From a checkpoint of a small mixture-of-experts model trained on Wikipedia: 4 picks a token, a variant of Adam for the experts.
Below are experts of layer 9 (counted from 0) of a mixture-of-experts language model. Rows are named router (the router's row for the expert), up (a neuron's input weights, with its number) and show model dimensions 0-63. Each number is 500 + 50 x the weight over its row's rms, rounded and kept within 0 to 999. Numbers have three digits each.
After each expert's rows: a language model's description of what the expert responds to. This comes from a sample of Wikipedia text that the model never trained on.

# expert 29
router:518537514516495534451395454494593453458449536579457494487550501403531425570532510456457443538563475550478579517491490560485553425572538449553493436443413506449597470469454465498495554430533485
up0:507484595486470439507462416448503435456443534459470467474499424502518453581555499550512516463509509545479589560493471494520577496553461541568568534440550488525588458514509432514493567436482444
up1:470612402500518503566487466541483499422427575484551504570529579397561502575508491534519497616408535543447516480517525481388563449358494492550477520477434482428471467465474465514474398482481422
up2:513444538512503539486537555470489398459419553521477544509452457445512449515472394482562504492495524498492481563477541507514509493484503508436494459527490466375444506541556471526501532579490457
up3:501570511463545520527507458539548593458462493436558502460525557639497546565480537545508442568487500600453621451515528485485480485565536503522528515529407544544501518511470433474420532489565446
up4:478493461491483519426472463504538508544454413472440477567406384494551489429545451493560509517461485566571472510522495486617462474488536500520544411536488507498504457464491552484543551560539634
up5:517537508432440542512456498579587501385487537495523502486575386487552449604460565512411465501529471494448593488491548522540607514493506482605498454469439539517614474482422486422497440484513475
up6:467548549491459492525469544485572442547450570466556599568480475526560436483519488490442446502482513546506524433445491548562550582578430508547481448556507534489433561479453489510449537489503562
up7:535508436492470614518470446506427478465581556586442509539531499410481497541522493477477521555526485510529601443496521441442485365557439483505418544576534492537434552508453593489503458503544495
up8:520564369515511523493410524443476483533537499447496414508439556530474562449571466477493521423435456439471564495529508635526605435522492494555497561497455408499467548516494503491466473478676514
up9:483534520464448531429485527572478489514518520533551513399561580501472465548449521524512512585563542513493540583530508583408428456488448520461498494477414524444484487501344514451513499506465460
up10:499572476465525469406444429516456558505492507475506514403388491547539422565528526471568480590499489493401517531507458474591539516416532503484502419543493503494563457398441470503537559482532469
up11:502609503499492505363496532508525480437556650567494552453427400564510472553502544551546475462518438568486511564487518472431511492506476480548447469399507568486583575472556526511455488537428477
up12:537533408566497578532492521525532436439502462515471505403448476510544532549526448527512502485503466520441453502500487444434425488521486450447485500548510467420451497488469455434616499475506522
up13:498412463574457433460458511477438481521480562569431559473438526506453627430433506531559483528478540524547459558491471600530518503560496509360519516416515472502477578486469411546482469413547550
up14:489471460462473556585508486498487512484513528516530592501429433536544522627455562465414494466516511429415474506518496504426437515498579528540477475525506501534525514438525367463504600474476504
up15:517549420472524458622426514484505426606502418466480394523507597467439553464495483501464516496479510460564556543585489604606463446505552507497460437499469536488463479489485524538542500497605605
up16:436529476489473609587487503491543429489504512566427506499554564459401460516522498522458479537567473394557507506519517566477505520547586497380457480481571486502546553494500514558461442435464487
up17:423464469540448435476480450477483388550427513487457547473544542460473581560428458514542503488503486507489562579591491494453477461521626536405462505458508466488464496379522509497551495511546480
up18:526435462586390553477439628463502472538591580469499557542452544457491511559489474505473545502495521429505447488484544582502493538502501485560508551473464456496405563523492458564413447496454521
up19:508519552506538495495593364526481451512500476501520564501536526570553511508486534594506494428406456563552483509556535413427501519550488519539457572459448612484563511419508480501423428473574513
up20:525537515546536505511496420448456512499490494519397518531516469390460632464482455489438555539545523528579516557493467508550520431556578599496504579437552366471403529529544437524522470442542509
up21:512528452489439506471566517532546389505377504538499515524516442466571546557549512496534483551537568626478499480477499451412485521545539414422511475554407466492471491518443461428461465463487483
up22:512494486487453545467401476546517491499505506593497553521487491425574538561462520504534520485531404461464580504477464485454517501598512424472503495552558612534467499513481476453557567422502472
up23:430524559502450496479452452486506432528541541544517615517406459396608549463510509498486496503523431517513485551527548504534496440445517591423454472509477529560453561467459497486463510487687494
up24:482484527472544588474495551501413472456536429545430584465528537542499508556528525541548470452459456506481410575552520461498485509464541531512460472542378495590458566464513517513461490463474445
up25:499516529521438479485442546458534510540482613484499509499519484474554590513497531558454444486500439504566486508541536520471507506625544505476481413519520580504427512463482420526409440437508433
up26:465527518519471431419501410488602507456490492537554569412466486590455438472445510524500485593572563469490544548487497481478454533474433587424456439383501565397467508589389428388531541507533533
up27:538500501530502533428479458550494490512569583551536567457548515473446459474496520533495466585521499502397485495457466433512474424387522383515507479463488502433585543556538536454551490414559555
up28:466463496504456432493514475528600498526509625478545459395513470441470466506448487581512478617598524490466644491467480474415549492477449567493474466423487516426494522536398560452565551478472505
up29:482545504506475564400476501458549532472579449546514523453492436571471475408516541592472532429560519484469462602509563491541474444495487491570469402425394482432589495495530512432470469497489511
up30:531465508498537468511509529459492394597544464460385572655483440449531520468512464464499556430512540474573477590500464538478615491554593564505533484596533531408541521475422436506419473477516546
up31:520490498538506480568526519508450489365461477421451549490506434479482560524493472492527481460442438512527395516540591540471550503624515435498504421453448482603470500531498567506508401428516491
It responds to: Nationality and demonym words or endings, often in biography lines such as American politician, including Domin-ican, Japan-ese, Span-ish, British, French.

# expert 58
router:474519436520508540461532401427558386487509535555473530416530462505605519497496468621396492545519524494496486546551476602389475437490519487503475481448465506398546533515445496370533542516511537
up0:542440484482500569505512481480498450553460464578449548497519520474566497599481473537400527564568523420524559575484431483500499491505534538452491563432476488510454468476538458503509543464488474
up1:504447440481473453494431491503605491495559454521485512529540491480579442544468522527558523535515478625540489486484534623488436489567568545441525524486432631448549547481475370441490542457456494
up2:379498510461480508466462399609541509506474458527443518599523554509470494520545501564448461569575386501517498483467497615523515472439566437578476536514565629471496556496424462456470551501557444
up3:571451432446472575508544581514563556516543577504460441552473469480571523536495508517504459451504500466508435574533531536530461461455610417578524596387435428512450592572460563587460484475496487
up4:451552458454508485491499511522583456465544551472521526490550539498565499515593402436376450551525515497504429515469506528485443404429401531543425512491441609487520517330441503508499476529509483
up5:414529550526492490510508389507441451528521526571536549489504418504486481511478415570519497554516570504422540542493494548541511580441484488418554479417472547515489520436406532405474564516563539
up6:505553562495501516483457528522385567474462546480563471538536504524591449540488582525480473574469454510514527497464476522396503476440470490469474461467529465451462517499530591449540516520573458
up7:513452441489485498437393446488484561517478579497548501550467532489540418523498477475484510532571494522567501567670519533415483441419488463549528405528513440561493423505548491467554530597521396
up8:482501490570509563471513540500444515479488511543402553439448472511520517458498413479434502479496386462526480458522464436468546471523484454475528383503480497582534402434465635535529524477609515
up9:537437415510476503516485594372528420442450475481548522514493581517528539542518456571547628542573579538533478437480489513535481397591505444529427520534491443548473588544459470501494516413462513
up10:494557388536493482467468460423426492556483459501468482417569471478493519578469500435437502464505439503514521430436481522475503403665560611510500489536459561517386541424572491518495522435482498
up11:464460582541493502522443478488512468581510467447496448464546536465611544570519619541535419485546545487553518466469512494490479455476475461498478483584493456482650508491485532439549504396506451
up12:560543489452493520372508578457584489511490516525482445464503543494455497509500518484444525589557429454541465571497531540431454388512501537503432463476453567526438536518370539500536593500561516
up13:526517462489453434509439480448509609485468561490441476385586516502487402553389531557514466477541463481512584456491479532489585433462486435526535473474485489501538466449424529606539615473559484
up14:471531503576518470399504465410536461486530499556507593452556475520587517465436494489468548491561474513474493420354534472485473469465470419459531453548447498500640492464557406508590476502492443
up15:487449371521476549524469542430498449445527372536469618535495454501510459555369405485512494520529448563551511462526471537522492486530481475407466518378471515455451560517483465504453501512615567
up16:413585525493434546452464529402472455476308450528517566480530415538540448508485558475449558515473515544531492509528473505487432436487478477507514396562466547518497510566516484469463555471452521
up17:568482522525479449584442432536439605475514562539470506526476473481466496440435473590438550564464464506475572453497516566468495470539523467473420523407523510438470593553446552521380546551585476
up18:455517556505510486540524567469609461515467527479549464477516490503514500554393452511420464484454495488550518549553473632576500518443490465493450472492473559472530428511477384508591544465510507
up19:482501540549440494489469521443474483468498549578564558395646521512568535512481411560557596500568493486475475596522537411504428523535532543509545464468535441523418569440413476487554517437442447
up20:525417485504481456424551569490570407504499497617449545426498531510575488547479429500443494542572399605570497543425495461460455506519480587465537445435516494613454512516481466502508586499455517
up21:495436452491458487522432547578574497434499477533444450482505551504560515443508508484531457486524455475530562431594482551499432460653507408515519482486505465450530533460439432513496550481487509
up22:465525432523448560524492472495474489559486421586489561555562505541513496517569493499415471618516485458516560508541519482531547459507429475498525474555454544555499461429539457589529591489528443
up23:527542522499451524517513550378506484440453454515514524505673495461444463466459496509521477538609494552513503467523585431524496520460461519433631392542455465499521497557510516481427505513583482
up24:461510495485522468474480535607483530504554438477515415438522550450558469505488412487431503462506457534573534481447573544486548459530548561557480462558425501580446547507432475549558493479442493
up25:369555418498493526470441410475485595486466471494587482486552513485539483527523503483400589574468536468414599425473452474487518498499521516501498463458533492442445495508540488432479448465540460
up26:511528569496458541485549389437453492519483540436532502650594491512488489474501469448463565515443547488520544510502493543582466530422517435479479514495542541500516541560514454503549572448482478
up27:440486531494510507440507469535516504514475506558549460428476520454414513510500536571408447494481523481451529409528559483521530523481539441569467519444440584368585595556492444451434615472523556
up28:379457498541479520497558541500500430477477451493437535517529484547510482473550427540622565442474507615511463580461426503432497471494519471509427444518496510555619536454622435528536531499489494
up29:478611466461509519421515466466446481478480553552541366437501534451550423479516510572545419541502528510431539566507472439484492419503501545581602504446387472434555459508463565460493489487540521
up30:554447519519515566423505526536623471475519455502504543442477510491559448546508507458428485626516490509551443538507576511467430526469487498491494517492439430430554564508459511478435474445486517
up31:489497501517466420421540456458521407500452444535522471467548424440553409544571570578408552579527481507568505573489452564523442396540460512500471461498364524574445508497464442468601510476431548
It responds to: Syllables inside personal names and words after an initial capital, especially ig (Miguelena, Quigley, originating), Angeles, Benjamin.

# expert 9
router:427547431543433531495500466490496395480446517486428520476527456453507477496456491538452551602575456527495558532528494542487565444563522447556484433506443517458545542462437493439548500516553453
up0:546466399570509531481413436474604525451548556555497446515470455517543451529437480494372439475533484527446567543515568542481524488505549490543465380406434582509511513432457442451475504465479588
up1:497486473524480494446494518501520442489497581458500456426479520400501410515497414528503554502622425538464565555480501613457505422573533531505484448424419559469436517489521446514499511440513511
up2:424443482526487538419470443445516523494568500566458455481452382474522423538594482525418472414495493484550508600531556546499536465512575531479471452464534532468515555445449497492447512439608575
up3:514463488579477598473544503474496442481507485572433550459495585507499410508518477539505479495506475484509489594568555561470495446552561450521471477473419529472440527432553422457419511386529555
up4:511435404512464526366506473542566503493668485484580447463485507471597462532556453556417440457559521476502520483465527519516522426475574603577486401474474566482563493498483472533478541492469523
up5:450460498478492530422368581513450523554452505568501465468447554467531499472554411488505512467580566486475590451503477458485406513461474501572521487455400471482480570517371485518537520485530442
up6:433601556509445494535526346472531532461461539488593392432520484472489547494413538526524475462481463422453602478520485550466492532463455497498519574419499488415492480513406510491580590605422574
up7:521556534565457458474533510429679560536558516448439514497481480533562467502442431514416487477506499482475604499521460634482530460519475465595533544395390506488515551500483474413505630519526530
up8:532559467513458662448417439477535513449523551564517535435549495524547476540511460550419445483553464498459550450486541513438513499522592517503532422471442566429481578472493420467468502444482472
up9:554493533574439464454569546387528466438471504523581452434500503437628447550542406511515543526527490509451587522529514442495435480502512492518458477409458507442519531503414344559447553473462519
up10:434494551577419580456431500497513441427585586572579494470527526522532384549417408515456535540514475484356560495472498482503513514519507521542522489383498482488477567477460404445497561499491447
up11:525505513566455518454407560405474462363527549563515491475563498510480444531516518483535515537524428487462472516582538532511408450562542428521530527443504499461476451472545417553477643423407420
up12:479594584496468426456465530480578450492468560550596304551469442464526422520620465494496450446523471511479486526453465519459488479406552546522470563481501516476487488516476508461479486533492493
up13:449553445532448517398480458432517528434498511481454447408541495462490445542544418476446487368522460462465463520512530501414475446519555623509437471368413560445503470501422475483546578523496531
up14:461458469511571490442391532479450491465426592561569479419463533373477504492553418487437542496527498509509573597436517547532514497423527517588427547445452516492510500495488535500596475499485487
up15:534530486513466547553450521405530445444473519510423492494558506485532558686508491475480435471593358538425470514469644511468514466469530457554563562487435584455594503440541529469500561481504473
up16:483495459470477502478462467567497556489522591432545528340506542389512521555448493460498498473529423512402571535477512490537543378461477523595513495442514660548466538499571512516497533443527591
up17:496551423568463536487478489441512565481537569455582529410507489547531489550429466421513458471566480515486551534427518493437433483525613600503410482489488529457450517481465453516529565537459490
up18:529512522528468549435467494504541481464513531490493460434589533471523487625538441502509431444545467571493510591482566478556523505513501565503402434440492557457462550399506468461495549492534578
up19:481523445472487500425410464410519476478482495462510553514531409501485423516464487548494433509600376516525525596526510556484622452506509440551534454464520628467493452471498458469577539451470623
up20:516443470553483496359415485437461459458525529481440462507604481510501513520545438522543493477496475491523508563518571583464495427520510555473439532522462508455466596474524494533571651509447469
up21:562540456512424567477474477418586520441519584476465492456456388457550425535557486506513457410516482516489539585517561499524487517539454500446540428457562528493462630508473520488460520399489519
up22:466490417457409502474490510501494557458484508510406436466448501457511485509470509580478497489439472551526509526507510433551452515569648417536532428459503566492423496460483464420372475465613553
up23:476504477535500525488469546372567492439508485487426469526498446525532434533524440466523512416515401557490508576433556517565517483499521471471482467470404581487555563466493414563382526528532509
up24:442551526490534567497471505534451454403463549401579563511477455537509505510415407534502505441545465585414489552530496623487522446643511557568383435477501475503572484512543428512499525435433447
up25:497483508621433441412500483491518531487587562591406535464474489457521489484461430518478420553446495540463571517530492627478524433516469531508493531401500582480469478506466457521531533482462464
up26:551427499543451431527443495461571530490467557558457545532497501442512457536461535473390489430560513548458505508541452481486557455572607490555547544428522495448427564484417387403449471434497457
up27:551543552466485518506475396499473634426465487627591532505455492593483470501472450557439446465464417555458490499470578487482486578525544451609425542453461487517468653523525526440514582503463445
up28:495457489443551485489517465441533511466609526487549360588536497445511561494503501407417461494549514458511565465382489598513499489530587627522487501375571461513481554491505462403522475479572500
up29:424457471518550493469412503493478524339590528536387403620540522598494520532478443503519477518413442497478422466520508508533569460468582535458448434507452512511519472497487458528590524467463443
up30:504490506594498487482413474441490547412489494550541513551414482546519415494481497497458437447505515595546534593472538493521529520552526476486380542431473475468582546516467465481455613533523510
up31:510523425513491532448498583456529502474476546483446470451554480537501438511405426469508541500518515546482497448595548574418586472403515549545432449486484560510518550468480481521512549505502468
It responds to: Space tokens opening numeric table cells after a pipe or semicolon, plus stray byte pieces of non-Latin text, such as | 31–39, | 0.2.

# expert 44
router:500512434515455524494438504413499466456421546536470533487535426462527505531420458508457526588524496582465538573522504620479527427508560462492457448446472534400521526382510496421540556433514533
up0:542513555527459470519521505413514433546483541559387483567507488433538465508492518493489532525535563496584576501514482463501475441691532444430497530508486434450451543466464495526583492541509450
up1:521586489524496453592466567480432528492500503586508474506574571501474535456433451500538595446480467529515457557454516522483550384551543418473477522488547519482442565384489505408468436553534471
up2:515490595531528497474481474466478508454569559434400485483533470389522457495525478491477503607501465516450506491484540457441452495611492533538496516455479499502482544578531469434517444417569571
up3:495489430581447462463575456562519559494526488582432566501465470526456525523467537511483477433406557511508525537490485531633520520478527556494445410544560446565524510485395465531387458536592533
up4:495618442512469475459549393431460555369462541449468525537598435487511511427433436471532411526424517497580545471510498461487598491495475436515547533381512582560509515588453541478524475426540478
up5:543430531532518556497473507464422384513465528474486444526488546439491498621600532547432491535577526493525540594526462463532479445487562514571521572480465492417477375505522559563565497426464420
up6:505444430597470529475399555432519490441568490437544492500440568486528544448499509488543607483506408447481437524540596505582445419522551539514453530591572582495571520411518480565420549510452453
up7:525540517538469526515530500503488526523511592617483500458492490402476513429478468517450468463411588501564503515590488440499495461487531555491498478579479513478493549427474441496538436489510476
up8:529524572524476562552490483408503440447485553467566483509449452370528415453596580502423543483423512541418566572471504423444566500531538530511475588549483505417455510436501561452498586511553508
up9:530550479552488603537539392379455501464502547472531466452567470440487476461464491566454460539484480486584504423445480466467520487486540497521473507417529517638462462489412557452519561486485482
up10:488462569538405503474494452483555541500541501497596488491476433438473494531481450521364471608493546473508461378489531491509544525447551549499463508423504513462473553587513519461524579426490483
up11:489525508504461513521426548456435557426626504523477391551479456417630547478629434509426546507451482556452427470415495597532440465559562442590447535478491517599458456486527482518484452539477459
up12:500565528484463484531489518505584490463418611538615363473482551545493508641474442525451474464554516502396473514564445633449541480502504468510525480492486522503560462496467515547539488536444467
up13:475485449496482591569437512531513443396399465569517515575381517504476544512520524525523490499445460531429497590462596642505438466456541505516380461462478533490540453438524508455448544579524468
up14:492519520484503471453489471470693454515496485430454536494472444504498461524460495528541563502465482679467441489555564530543483534506503537537540473479462580454538490484522525346474565554490567
up15:533535443488508542512504509404500481578514527584442542545586500478522473551492537514473412570487543457599554467456427597524538462527504525449339524487395473439536574420433507580470441505568469
up16:455506474492550527533472461450544457436453470665536411600482517570472487465504590523494359439448466574518473534507526537505624522509597480520491416606503538469572537479472509468517421408586502
up17:442599459499474588558506589513567453516490471472527510478535464517484524553464311469449608503533477448405523497488507496503487412506578569534540519443423494553455565528457446368546469465471497
up18:363489510525455511463507511455457530546598466423485458447420518490504533418494523573584420594516552495482515496479511565541475495570477474530506547603562539494425435505559506507499529584561515
up19:476483434458523463409401524507553503385544524495550466481538666521482540497468558525421488564481480495409563445461463593485611553489572439520505422419434433611571502499509423503467478393475465
up20:539423553521512530531467431493441453461413511518534474533453536367544517537467531496389518491463504491483523471643446453453484468509561479526528527505528480540483526523535425545456475431439464
up21:528506571489458518468460528506547526522574530558519473439421512496529528554442435510544552478644490543395480485585515551430504461502452441514489485545497585499517599443562448434491487467507511
up22:447463528523526448527527505516490463378553495433430428498571401443506434524539492508591552450515498508476486500455504523534487502517508568548523456559519520597488454516488479573478529579507530
up23:479586466518438533445540421471545469451423572506523530402609501526465557480443533502445488449550566583605540514608548503518580458462460495500479465501440444475558488544554436401548414449533499
up24:491517485469525483483436425541380529429477464439507535411582474516477484664463428495413511469561435477504490492492499549423526439495618543516486503444458513468526506468443517526541533419485490
up25:508511451518498523539465458432433475414393535523543484508478461493454512449496554464507456488459535460569467678540419525503537473492619446476424472587546455514423546522492562498448526578570481
up26:464468558541474518468529522529527448544515466520471545575420411513550483554552485523496547364496512592602457631582522551487583483535461566527414466557449596473449453527531385439432545514452509
up27:465489405525426499576518390485433528505516460466502496487530491424460549557520427521421529380425403531552449538496628527479566519448579615566489533477450504504501440451476539580505462480508517
up28:454499444536512527620477508505527448509482435518492510555561567542511566494489527488381435487404517553537489447610500441582519336485545535532443457477511609532454500518535507427498383483504494
up29:477611542568472491523510501566531497454503540551538501521561570466570519530569612521455506502565442476427470579512491572421454401458548463542491495516427506446476527497507418558543607451423445
up30:541617496581466571535439417513480534479541474509485496587417497518462520536515542516433442504461526549469484435507478397471519496495627576523476571523531549479476526471486545455487458523594496
up31:529505546504472504543553525505477490481475549425511448427517511369470537523528516498382437466473500502459514468496507450455477470471478476601547445484481581499469501437533519457532570444537440
It responds to: Articles a, an, the, The and This opening a noun phrase, especially an appositive after a comma, as in "Riot Games, a subsidiary".

# expert 10
router:533484422496424545376488493523523489415467537522452500412506513504488463521522411613455525526521519533452529502522484546529481456490524462550510389424454558506520539459481457457501590427521503
up0:522488482481498501482544453515541503563458548544444533467489519470534489557451405424538515542466452486475599564540479479556438442497511480502506523536394494531419453405439502538522488433474446
up1:489466484512452574507478491445517462634475452499495455472463535461480552497514464512413487521444470431452515457459494504467579540522508563596571473468451530467553495481420507494469545491485548
up2:529481444539446465446493520479457511460436578501435430479483586443454475519508480543602484533501488451447613485631418537499529479547482443460494503514530457497511453550404441520480549427483574
up3:519451385467439529465434482532570524459502471487504553525621467482602459560496571515459441569623446491557508601578406547482472509487533451502523513504499485450536476522538471519484558433607455
up4:482466523487465554390410515462571530628525540465537465523449524499484455494516503482567462555495492485517468540523531584464545427500476544523515480463494416500628544456436585413534556417495446
up5:495549409553457672408542524542509419471462447471461512511497472453510514609492496426463528474525500436447503519469567418522599487542546485571479562461515546447439435501451416586503558514449454
up6:541609576568443482547379405482433526531452443438518525438507416483580530477435510524495524470495475554475485469473548571480604449527427394522436497473500514505526509429475484467525428498557473
up7:510415529494483494476469417541518472548409515430512462490546534531619421581449547616528463536539478530513495543431508485571495431449416414555471421504588419503477553488472502483476537475493437
up8:533556492449449571550456463458516510437461512543527517574532486506538510487434462544533523545584382487588532417489493448538496432455443494497527464503488542500515440554428459502399563520448502
up9:464407497521463551505552447538585383528500453454485480463388504531570598499477489640477536469491517597533443466479459629510526497463508406439539474398555459494467479541472539489382559480468457
up10:427564449482482494456409446485493489500416516554488532469503515479535541507365444555591500528397476499515441402542445410557465484473579513500525608434396459531570569482444565440465526506528531
up11:490505469556417618460510513562468447441552520538478582554432417506526544462501490386503477467496538524478501557490488443495567478435402480591486479531457508453538624554509449515555602455480450
up12:538639357448404526487469574506502539474537482475555548551588484462584526507465465507537474522659433504564526500488565563501478501464457431464532495493484518456510456509509543416547515534467502
up13:365584500478515534493447471456478480541450469536526532574515507475523472566466544525477426539478456557540533567559562609495533469530491629591425541442471466521447496457435501538477464416535514
up14:451474531528521556468512531478520436476462596502510496485586489453579516497517608609545493491474504549499413490488494386518508421528450487517507485511538459454490574442520489372393456470521534
up15:522522630477505471571491501351505499701512545496469478413541474538477479477556414528521597433525501482461514478506489493559541462555471498529510488487485458454498533470473563513459535375591513
up16:519498505508509495393466433494581508532572489509513427489422502497407516588585499477518378500486488469596528504467479521509419513464541475558507550428566549515551589453566437478547488490570464
up17:530429461595472465437442452384482511508522598477433519554515525514489500525463478514462531468513495538531542458480496518463581411510504452444514530486449519561514556554507459453474494446575490
up18:527499522534521478433536505484534451419415426543525572455552399487539484597480413459400527520447542487500472474540487509568546497461548514498528509434478458484438513500512496518623495449436498
up19:522491442507490477529539487463445479390499507509496418534462452504430468528503494543468450472511507513383569571458429585553485519503483590491330593616514524521517510468514477488512473526558553
up20:484499482552488525483516473502462467454507433516465516526526484483473581468599491464482580512549520452491482522405499431436466517600636437610500464478559455518615548535509449459467548460387460
up21:566487528465506594439571431548500401547410529467584563573500463542530490479461462456500474508513501517554548483565502485507514425500376528483441537450458534458510444577550533554563496553504488
up22:485452521499425544425572440510504459561468483530551425550496545471579475423551510513478517456463575460473509586564455445580533480488510549441484531482547463469535554451532439470561520455532520
up23:423570448547438505564494492493556408439525553529441403548528556552547477514488507560531432497476452425491514546486520495534514540482433502520511474564432514433512444535476467519395521470452359
up24:504449528514508527492462477496621485371449528515478483564473523454614339567499492505437530481544501545615482509522508551542611492526536565526557481611414540525573494477438526539481565421518465
up25:522505524528449504401383434542502584393335371552506516521615441530533457500499481507386528522506491468499473488564535524523436562574449461538495512585513511515501503456499453545507452528540527
up26:507482442525482503384456544499620523455510423519574548510461558473484499503481516469538531520476598516465522545421609428508430444526449481599447509460506539542473556520437510528482524468521562
up27:518516495557419511593557484484535547531421447457453443510531479445612439549521496494408467473544493517533526478519513562492498520478554503476446536447573451495523470554465481581517535517453509
up28:517496457502527515496427501484517541490501541471470390425476454434486498481498489456470423551647447552489588474458518507486520537547458527535558564450568579510545455366403526500336582480547522
up29:467555582547468541463455494565579499482510520460474535469578466419544384508523502536440522541525455527473444531474508520490492503423450484469487498499630560472569486407483534511587507535570586
up30:508419560488504400476541520458557495483577480539522559435475487547560495643462380498439490443421479483460568547569545511525453510605519531600505498505383589455508453485500572637507499422479474
up31:574544449515492515533507456517569603479516601514535450418432465487415473471421498593522484545544515458447523544466461615525571539616543499534532462482476499523547489445486522452500477407462510
It responds to: Mid-word pieces in long or foreign words, like ost in Anacostia, om in agronomist, im in approximately, ent in potentially.

# expert 6
router:508522380547466575520425484439515417464548527575437483456569481390520468520459415522497582524572470539527505524494497533502521480508463494569497506497476544443558528413503426486452563482550524
up0:494564547464405537454495467483528369461518445480425557495591529565490502501465429570490561480547483526525463565565532570413511472504520563508472437512443579480399418445522503448498447535448456
up1:472551491504488567476556495456581459506508588625557456510529535444540459467514526553535454472490420472569505534454466569526470484513488554502535479510374573452565483516466427440464384506463577
up2:473521458510487559532502459501607546536536458481541472496554437579520465436638500567496595450579445565507559524457528455464496554460488396423422461488546531511546418554471587438437556560471495
up3:499533547501416578432481478539558539522531398591525497465527467532453497566481558574524575514555569493516472519512525437438532451430527448478494435567461550460585454414535478368477455433506507
up4:481527472508482459479505505394432381533500526529455453461572503486456481563483587492521508519587524428525549505503547495487492511498555483543508396503399481404493448502405493494433517467508531
up5:587537533480480541391474508512461505505539513563474522450459496463515443492495549519463429571382492506505442512460503562403542414552483582457552446582517575459479535435538488478638541439448562
up6:538480482519525514469525523477464431480556590506469420456380442436537510549596583496531460467512418515403484466558520519548536557516520482605504554527403560472542514429460488435496535492480466
up7:508440421542541522477479507409535482501583498480480503429584459538473442484461538530506508488634486566470428540610569444434496497519528471576464574499425562492490564484418469508383624603557499
up8:473558436520403560406367396488474509541453446608478419539458456503582510435505519509519481497497540561534564477472512550542546568485480474482448494525545544549557544467467486420488485534596540
up9:509478388463487454438450525416438520521515528459459553580486492452549564509483518545423548464554552451495478601489574540360475518572451490507422571526409509473509485551430465560462525541446470
up10:528518480499559539480405481453538549397476507561477554520521452528516454467447495549499460559598456516418471504523492509494644516456509529497557554530487556532552456459513492432483514519496571
up11:523456533477463526486465549513437451486539513539362519509418503448499508448408467591483502510633503493522541510436482640434578486620492393524553451466493537476539528542532501534499538440520489
up12:518539459558439510472526477538514379589529526499434617483472400443517371507520507512465513499473533467525484557525482542489497533633533549506485450369456428469507498445497437525456492453441574
up13:396597577544492535421584561407529497575488538403515500540431406544558495491404437475525494469473472619465525564520502478498555468509482592498482403457475492488528467413534447477478474493488527
up14:541510480502471533519559466505443456473535539541422495551496583534504486571530452513449502580486427514585510456482461556526471449421533509560397457535386438498573572465549399518445543486472499
up15:505532519523440522525560548471514467472397520453471430437567542540531490564449452482547526454459521584419453581563487511466489421590491379475469449573531506546372436471544527474536507457472447
up16:438522455562462520481440487592418555523524439493518530525485480571564540462493496521469465498579603511574521510501636567569484461485554440555478495524469474488528439466524417522497544387534483
up17:493528445545485566513516433456545529473460458609537522495539518448533507470489517541556416460514444451567505517478518499449657451556546491569564372591404465458519483531491505383470457508536512
up18:511599585506516556483476536410501498474478542477463533459435463482508541443577547451453537491453427542465501503519625506504441519533477501478519494518613475427570547576518583509553608468486364
up19:429517538487500477568461477548498544535605437511418508473509367522526479590554502490382478477588465583533513588574558599437503459536435424594494501457428485475484533494557456504450528463457516
up20:522427497492408509418482497400534481544487469453376524544451528459519476607443579554478574491574537503447492534473475565512544445528446402539454389459489448537511467494488441541457490521479576
up21:471523505538515492525464399489457419510465511504583504483511483478534524586532475554448491415417544514510504542469521501487426507586487570431493422452387531488469546526407435488433512455591511
up22:493438476534464414468477457511480428496544457494463523459440495541550497556454459547513533520570541633469479525604535555442543501510512511460525502501568630516540505508577504550431615487499466
up23:551537487531414494499556595565544560391552419431437487524521582473605483523529430507475583461534592423555508431471478530554439421509497530557496588524469470520455476575542455589500526491522408
up24:496491585539391483523401433505538494540497530555448464481445413489530478557497468542437573450537542495525523500470514493522452410510442454575492585451554641464444490402456504467503485580442451
up25:463526407567473530517688529579505501472452481495473503427464469581492506459494507524520456572605525572503462537534519471422553555543560455504455553570434553491568409362410532467502489460536571
up26:550501427548479531537536499350393551495516447549540444448454482479505585528416452512462477569566529549413492430517518492461460533468561571462465588554507604521510514404494534554479549450597473
up27:472522551474477452465486358474516565520409482464459531443538508454517524529510585506509532417495524500478504486484585488476492460503502526521462530506473523554453436446467538493527486565592500
up28:536399483453553468512560559556464444456547453567512565494461524564452496491544488603514526536552480442526517505515451523490519491477563363484457521540460552529456577573514533468518483482554419
up29:525498462610474585505528486433536429568509509543427507519521458467580468528556538550498454457572405458460416525535525439419553492536462482431428525496431457472471560472491561509485481583564534
up30:508505540504516464499425578451517509424477556483406551548542545487512511528495537480489446577566509530399509481604586543517526506513477573441540478449509456491572507524502439508610580529454501
up31:472452399535504607467524494527535460498536453497502475492416468535559542505575504542477540546470555487523502598488617497467471483487522601444512443501539522348465498457424398463414574522527499
It responds to: Opening pieces of words in species descriptions and infobox fields, such as gen(us), stat(us), d(iameter), Spec(ies), (a)uthor.